Experts of a small language model.
Size: 8 layers, vocabulary 8192, 45.4M parameters.
Below are experts of layer 3 (counted from 0) of a mixture-of-experts language model. Rows are named router (the router's row for the expert), gate (a neuron's input weights, with its number), up (a neuron's input weights, with its number) and show model dimensions 0-191. Each number is 200 + 30 x the weight over its row's rms, rounded and kept within 0 to 999.
After each expert's rows: "gets" lists some tokens that make up at least twice as much of what it gets as of all text; "mostly gets" lists some tokens that are sent to it at least half of the time. This comes from a sample of Wikipedia text that the model never trained on. Tokens count by the router's weight.

# expert 30
router,173,211,211,187,198,205,188,185,139,201,182,245,191,237,178,195,229,209,137,217,164,190,245,215,183,177,250,176,169,225,230,249,211,190,169,203,303,172,310,181,213,133,203,206,149,154,181,219,207,219,169,130,199,241,226,236,172,219,185,225,198,184,196,183,180,177,139,181,191,182,168,204,186,186,197,236,220,191,224,153,194,197,200,195,154,219,215,204,197,251,158,228,227,193,187,188,197,164,217,238,204,184,166,187,223,236,170,223,231,234,220,202,186,205,164,278,205,192,245,183,233,226,217,167,236,210,256,268,157,193,228,227,236,233,177,224,200,164,232,185,153,203,205,256,194,196,188,198,223,150,208,200,196,172,204,236,218,201,148,232,192,252,174,190,185,224,167,187,190,255,219,206,195,215,201,223,260,213,180,211,189,215,189,214,171,223,188,226,187,222,252,190
gate0,233,199,223,192,149,181,202,179,171,196,162,198,190,227,198,240,179,191,169,212,234,216,177,223,261,206,200,231,204,197,221,233,188,176,219,225,202,192,269,224,266,170,183,188,213,209,192,236,255,224,160,206,167,217,173,233,125,225,257,247,153,130,210,153,159,158,243,184,196,209,204,206,206,155,170,233,218,188,175,199,194,183,173,199,268,162,229,216,190,241,177,178,180,214,205,211,210,207,203,216,150,181,207,174,208,206,192,180,202,206,185,152,226,164,214,205,249,201,197,172,212,243,223,134,156,214,265,232,152,202,183,238,156,163,226,198,177,187,198,119,175,220,213,212,189,285,198,186,214,193,216,203,230,182,177,162,193,258,174,268,200,266,199,213,181,189,201,168,174,245,205,179,183,187,211,152,209,191,230,200,216,228,180,191,137,251,214,198,196,233,205,211
up0,224,170,189,254,175,170,144,183,166,166,193,210,189,144,241,178,165,198,212,165,207,190,162,227,194,183,168,208,210,178,237,267,184,215,159,156,239,168,234,225,173,170,184,181,248,278,159,157,187,201,217,232,209,203,194,228,242,239,165,187,190,232,154,207,210,151,194,192,253,199,222,238,161,132,182,181,243,178,158,206,256,165,192,196,161,228,210,176,201,213,243,189,246,205,183,207,156,220,223,201,247,161,191,134,212,194,191,205,193,169,234,169,179,236,137,192,210,178,200,219,119,173,238,224,215,243,243,207,194,170,218,219,235,176,163,190,148,209,251,178,252,216,183,238,210,239,165,187,170,224,213,220,185,219,158,209,200,237,181,217,126,197,177,181,206,221,211,194,213,208,199,194,171,217,211,197,198,180,162,183,256,241,219,185,192,200,200,222,253,202,218,211
gets: "1", "9", "0", "8", "2", "7"
mostly gets: " $", " £", "9", "$"

# expert 16
router,181,226,190,230,200,168,177,208,166,210,173,183,187,173,200,174,199,207,147,199,197,211,196,169,231,227,215,186,216,151,191,208,209,190,159,187,293,186,298,221,199,191,172,173,156,152,233,275,194,174,177,157,222,195,168,231,133,249,254,182,207,221,189,234,197,216,143,199,212,215,197,210,212,152,184,193,201,198,218,155,167,123,214,232,161,191,242,205,260,220,200,178,226,199,174,207,154,184,227,206,169,164,154,207,202,220,142,279,215,176,200,204,226,191,188,201,209,206,246,193,148,152,212,227,188,192,220,206,199,230,225,231,175,218,189,193,162,197,199,198,179,204,244,200,264,192,192,216,230,191,236,241,184,188,188,211,208,212,170,200,194,172,244,182,209,226,259,202,154,185,226,139,190,172,159,206,225,171,204,215,236,170,230,190,235,186,229,122,176,242,213,228
gate0,183,162,182,221,273,167,206,160,183,218,197,161,135,215,243,191,242,207,244,188,228,173,213,190,145,181,228,196,228,182,219,185,244,198,226,238,185,216,208,204,189,194,252,248,163,206,187,199,208,124,204,193,187,253,184,185,214,207,179,213,169,203,215,179,250,196,173,189,155,200,208,228,150,214,213,281,221,165,184,251,197,195,194,204,159,239,189,208,213,246,180,177,187,161,200,246,222,202,190,189,202,178,153,185,192,248,152,222,209,219,162,201,206,275,182,225,207,203,173,178,178,229,172,192,149,208,233,211,178,207,233,198,165,202,209,185,236,245,223,183,242,205,208,154,241,222,172,197,211,212,205,150,203,171,198,228,200,209,229,214,200,191,183,197,138,194,219,257,228,154,194,189,205,165,301,175,244,207,186,149,236,187,154,251,237,242,198,142,216,211,252,187
up0,204,125,195,209,187,112,210,215,220,207,186,179,208,190,202,159,158,216,169,201,184,212,187,213,172,246,197,190,203,158,216,146,209,277,198,179,227,200,206,201,200,233,228,228,191,180,193,213,188,195,164,206,220,236,222,167,209,139,222,178,204,197,187,199,199,216,182,189,203,236,229,235,204,173,177,257,191,172,233,200,199,182,227,199,156,225,208,193,226,252,221,196,185,179,250,188,194,227,243,199,272,225,172,164,232,236,106,242,190,189,228,217,196,177,166,233,195,168,183,233,139,224,192,203,201,212,216,205,209,205,229,222,186,204,187,172,184,244,238,227,145,147,207,238,262,196,259,183,222,209,271,88,176,214,155,227,150,198,156,172,219,180,220,212,193,186,178,200,179,196,187,167,179,178,220,197,255,200,179,238,168,217,191,195,236,190,226,231,155,230,183,236
gets: ".", "–", "1", "3", "2", "0"
mostly gets: " −", " +", " £", "€", " $", " (−"

# expert 178
router,185,197,153,222,212,224,201,229,170,286,187,233,236,139,191,131,259,165,200,247,228,158,197,205,233,161,204,188,201,184,179,184,171,183,178,155,241,160,204,141,194,178,159,156,213,167,194,246,227,204,192,208,197,231,226,178,142,195,191,173,182,246,141,224,216,238,238,191,183,199,168,182,189,226,182,186,158,211,202,234,249,164,208,159,150,172,216,232,208,201,209,195,203,184,208,160,229,198,190,187,155,199,222,146,231,200,183,236,222,228,217,201,197,216,191,135,180,187,196,158,248,185,211,223,224,205,212,221,202,243,238,206,270,206,129,245,174,187,238,266,186,233,199,219,191,209,250,219,213,182,173,181,222,190,225,182,219,206,141,264,238,182,198,149,220,169,184,199,187,233,201,202,193,177,184,206,165,225,194,201,194,206,211,167,231,164,208,220,142,270,213,225
gate0,181,183,211,193,238,209,193,221,222,185,179,198,223,163,268,179,172,194,219,161,174,177,181,230,146,201,171,209,147,149,224,152,173,201,176,225,241,151,200,171,213,195,201,201,210,215,177,172,189,204,260,167,202,224,254,181,207,155,176,239,173,187,200,158,200,200,212,191,218,143,266,152,206,174,195,201,153,193,184,148,239,234,185,147,135,210,222,214,192,191,146,184,199,130,172,195,210,208,217,208,207,225,203,181,193,255,181,219,263,241,219,219,183,219,192,197,212,195,245,171,232,198,220,189,204,181,183,218,246,202,232,263,210,252,129,201,181,228,178,197,203,175,206,193,154,224,238,207,214,203,256,178,199,203,223,245,222,177,179,238,215,248,211,246,203,210,213,237,146,221,216,191,169,223,177,291,206,237,213,242,176,162,181,211,181,201,172,248,159,258,213,178
up0,188,182,173,236,215,212,236,196,200,236,224,191,252,207,259,171,185,180,213,218,243,237,201,244,217,221,163,208,180,179,193,224,185,223,214,143,159,200,205,196,189,203,215,196,174,207,219,240,145,236,226,165,174,144,149,210,170,137,194,212,155,156,217,162,257,204,180,156,141,251,234,254,167,232,169,194,230,202,172,135,179,157,223,197,156,229,254,184,229,194,179,174,218,230,166,225,208,144,153,213,185,194,196,162,209,176,194,208,235,226,203,198,231,182,207,235,188,201,245,203,275,215,227,194,131,164,202,190,214,239,173,234,203,181,206,212,218,200,175,188,199,212,171,195,213,163,219,217,161,111,240,218,208,157,227,145,206,249,267,169,192,209,162,197,139,244,221,183,179,210,222,177,202,180,235,209,228,195,183,209,184,212,220,236,224,198,211,246,197,190,211,214
gets: " |", ".", ")", ";", "ad", ")."
mostly gets: " Ad", ").", "า", "ง"

# expert 79
router,120,262,168,190,186,167,176,192,185,177,208,181,224,124,161,167,178,199,225,195,194,199,203,195,209,166,204,176,182,195,209,258,235,209,177,183,228,154,214,239,161,151,175,174,182,158,197,204,199,182,194,164,211,223,179,170,210,227,201,221,204,278,191,168,217,172,224,175,251,225,201,213,190,261,174,204,210,197,241,195,212,152,179,250,169,274,232,242,233,212,184,173,220,194,183,184,217,185,175,215,168,171,198,234,182,194,174,270,232,197,196,143,207,192,184,139,146,195,164,175,151,193,207,254,223,204,183,220,205,184,225,221,177,229,195,232,186,228,236,219,183,258,206,213,189,214,211,153,211,141,215,245,216,213,163,235,181,222,163,239,163,225,206,147,202,260,208,186,143,198,203,214,218,143,221,201,182,251,164,260,214,221,241,217,231,177,219,178,173,214,190,234
gate0,203,248,240,166,192,202,176,214,162,155,203,158,168,220,194,145,228,200,201,179,212,253,220,176,233,134,215,162,152,187,249,165,212,234,226,223,192,171,234,217,203,164,248,218,159,176,155,166,235,183,196,145,254,224,221,169,206,207,193,194,233,243,237,152,191,210,210,181,233,230,228,199,166,208,236,177,205,199,211,222,197,273,200,190,178,195,191,247,209,171,153,211,191,199,172,182,193,231,183,200,207,220,220,197,199,178,143,204,172,158,198,213,197,161,171,189,234,168,164,162,153,220,219,218,168,189,187,197,191,198,225,211,247,195,188,207,196,258,131,217,150,253,204,136,137,239,232,236,187,217,206,183,198,177,119,198,241,230,211,242,223,228,212,237,215,201,220,237,211,193,226,217,220,197,206,184,236,204,143,242,187,214,186,190,277,246,153,157,212,219,178,198
up0,192,218,250,167,197,177,217,207,196,190,216,206,193,217,224,235,189,211,201,181,203,118,217,197,157,239,154,219,182,215,191,216,200,209,162,214,186,214,189,164,206,168,197,177,210,230,199,170,198,232,152,246,185,172,183,143,221,206,189,260,220,179,153,191,275,178,181,160,172,163,206,263,220,190,160,122,225,209,173,242,217,143,168,201,216,181,153,193,212,216,224,197,216,200,156,212,219,195,211,190,278,150,198,204,167,206,191,229,178,173,306,168,233,214,204,210,203,217,181,170,199,210,205,126,185,194,236,218,139,209,191,181,177,241,139,187,162,199,189,214,243,173,182,275,233,199,194,185,215,186,222,192,180,190,251,162,195,177,171,191,207,226,212,188,246,221,200,215,212,149,212,197,244,229,169,182,229,167,221,203,216,154,221,209,155,174,226,244,179,195,241,251
gets: " |", ";", "|", "N", " /", " September"
mostly gets: " Set", " Feb", " Apr"

# expert 207
router,179,219,214,187,219,187,190,155,194,168,181,197,201,189,205,171,207,249,146,226,240,193,186,217,191,216,199,179,170,205,199,211,229,207,183,199,232,175,189,175,151,225,183,227,114,180,226,211,214,214,202,175,210,204,229,211,186,212,262,167,162,183,249,220,179,178,208,211,179,176,226,240,239,185,170,167,190,200,216,212,214,105,228,165,125,222,207,210,211,252,130,176,209,175,177,172,187,158,193,193,190,162,152,169,172,202,181,215,206,224,246,212,155,167,235,240,180,157,235,215,219,162,221,207,257,250,199,262,227,200,227,228,199,179,141,214,204,236,224,183,198,233,200,168,224,182,234,195,215,151,208,223,237,219,220,221,136,184,210,196,251,225,179,164,224,169,267,185,208,267,218,174,205,190,199,146,226,219,227,179,221,212,274,149,207,169,254,187,208,207,194,235
gate0,187,155,203,212,188,161,206,229,171,215,254,217,262,166,166,193,184,227,214,203,182,196,158,198,224,215,243,161,180,214,198,105,180,187,195,151,187,213,200,178,188,173,184,150,154,215,214,161,234,191,196,216,198,167,207,258,140,220,232,225,219,171,178,208,141,204,233,142,222,238,186,122,219,166,237,134,226,186,229,165,172,196,212,242,171,169,182,189,214,148,154,175,198,221,225,247,203,210,206,219,239,206,206,185,193,245,224,176,187,156,149,198,209,243,165,174,200,211,248,230,189,203,191,176,177,202,147,200,261,194,229,250,218,207,207,170,187,209,175,225,213,214,233,187,173,232,201,180,235,244,220,218,174,191,237,226,193,249,195,196,267,203,219,222,209,275,194,206,206,229,185,201,207,122,174,209,237,199,233,209,214,204,211,172,226,274,208,191,222,193,165,219
up0,193,191,220,198,219,220,213,218,196,194,191,217,155,182,201,246,181,137,179,190,176,219,193,178,195,203,175,187,219,215,198,202,227,217,219,256,227,213,193,189,254,205,187,194,218,168,223,181,187,268,182,247,269,196,132,225,237,237,179,233,170,222,267,187,252,205,182,206,167,215,230,233,140,222,188,204,132,208,216,153,175,237,205,218,243,219,251,217,256,220,228,204,159,216,175,158,231,237,192,127,208,170,247,232,174,226,155,193,179,211,204,211,177,148,180,183,210,163,222,162,207,242,183,211,181,208,194,143,233,217,209,189,197,173,134,187,223,174,183,151,200,195,224,240,177,248,166,192,198,172,182,209,231,218,193,242,173,186,220,225,120,126,195,195,147,199,199,250,184,192,180,160,199,187,223,217,204,183,231,188,161,189,230,189,159,189,258,197,185,172,239,231
gets: " South", " New", " North", " United", " West", " East"
mostly gets: " South", " North", " West", " New", " Red", " Central"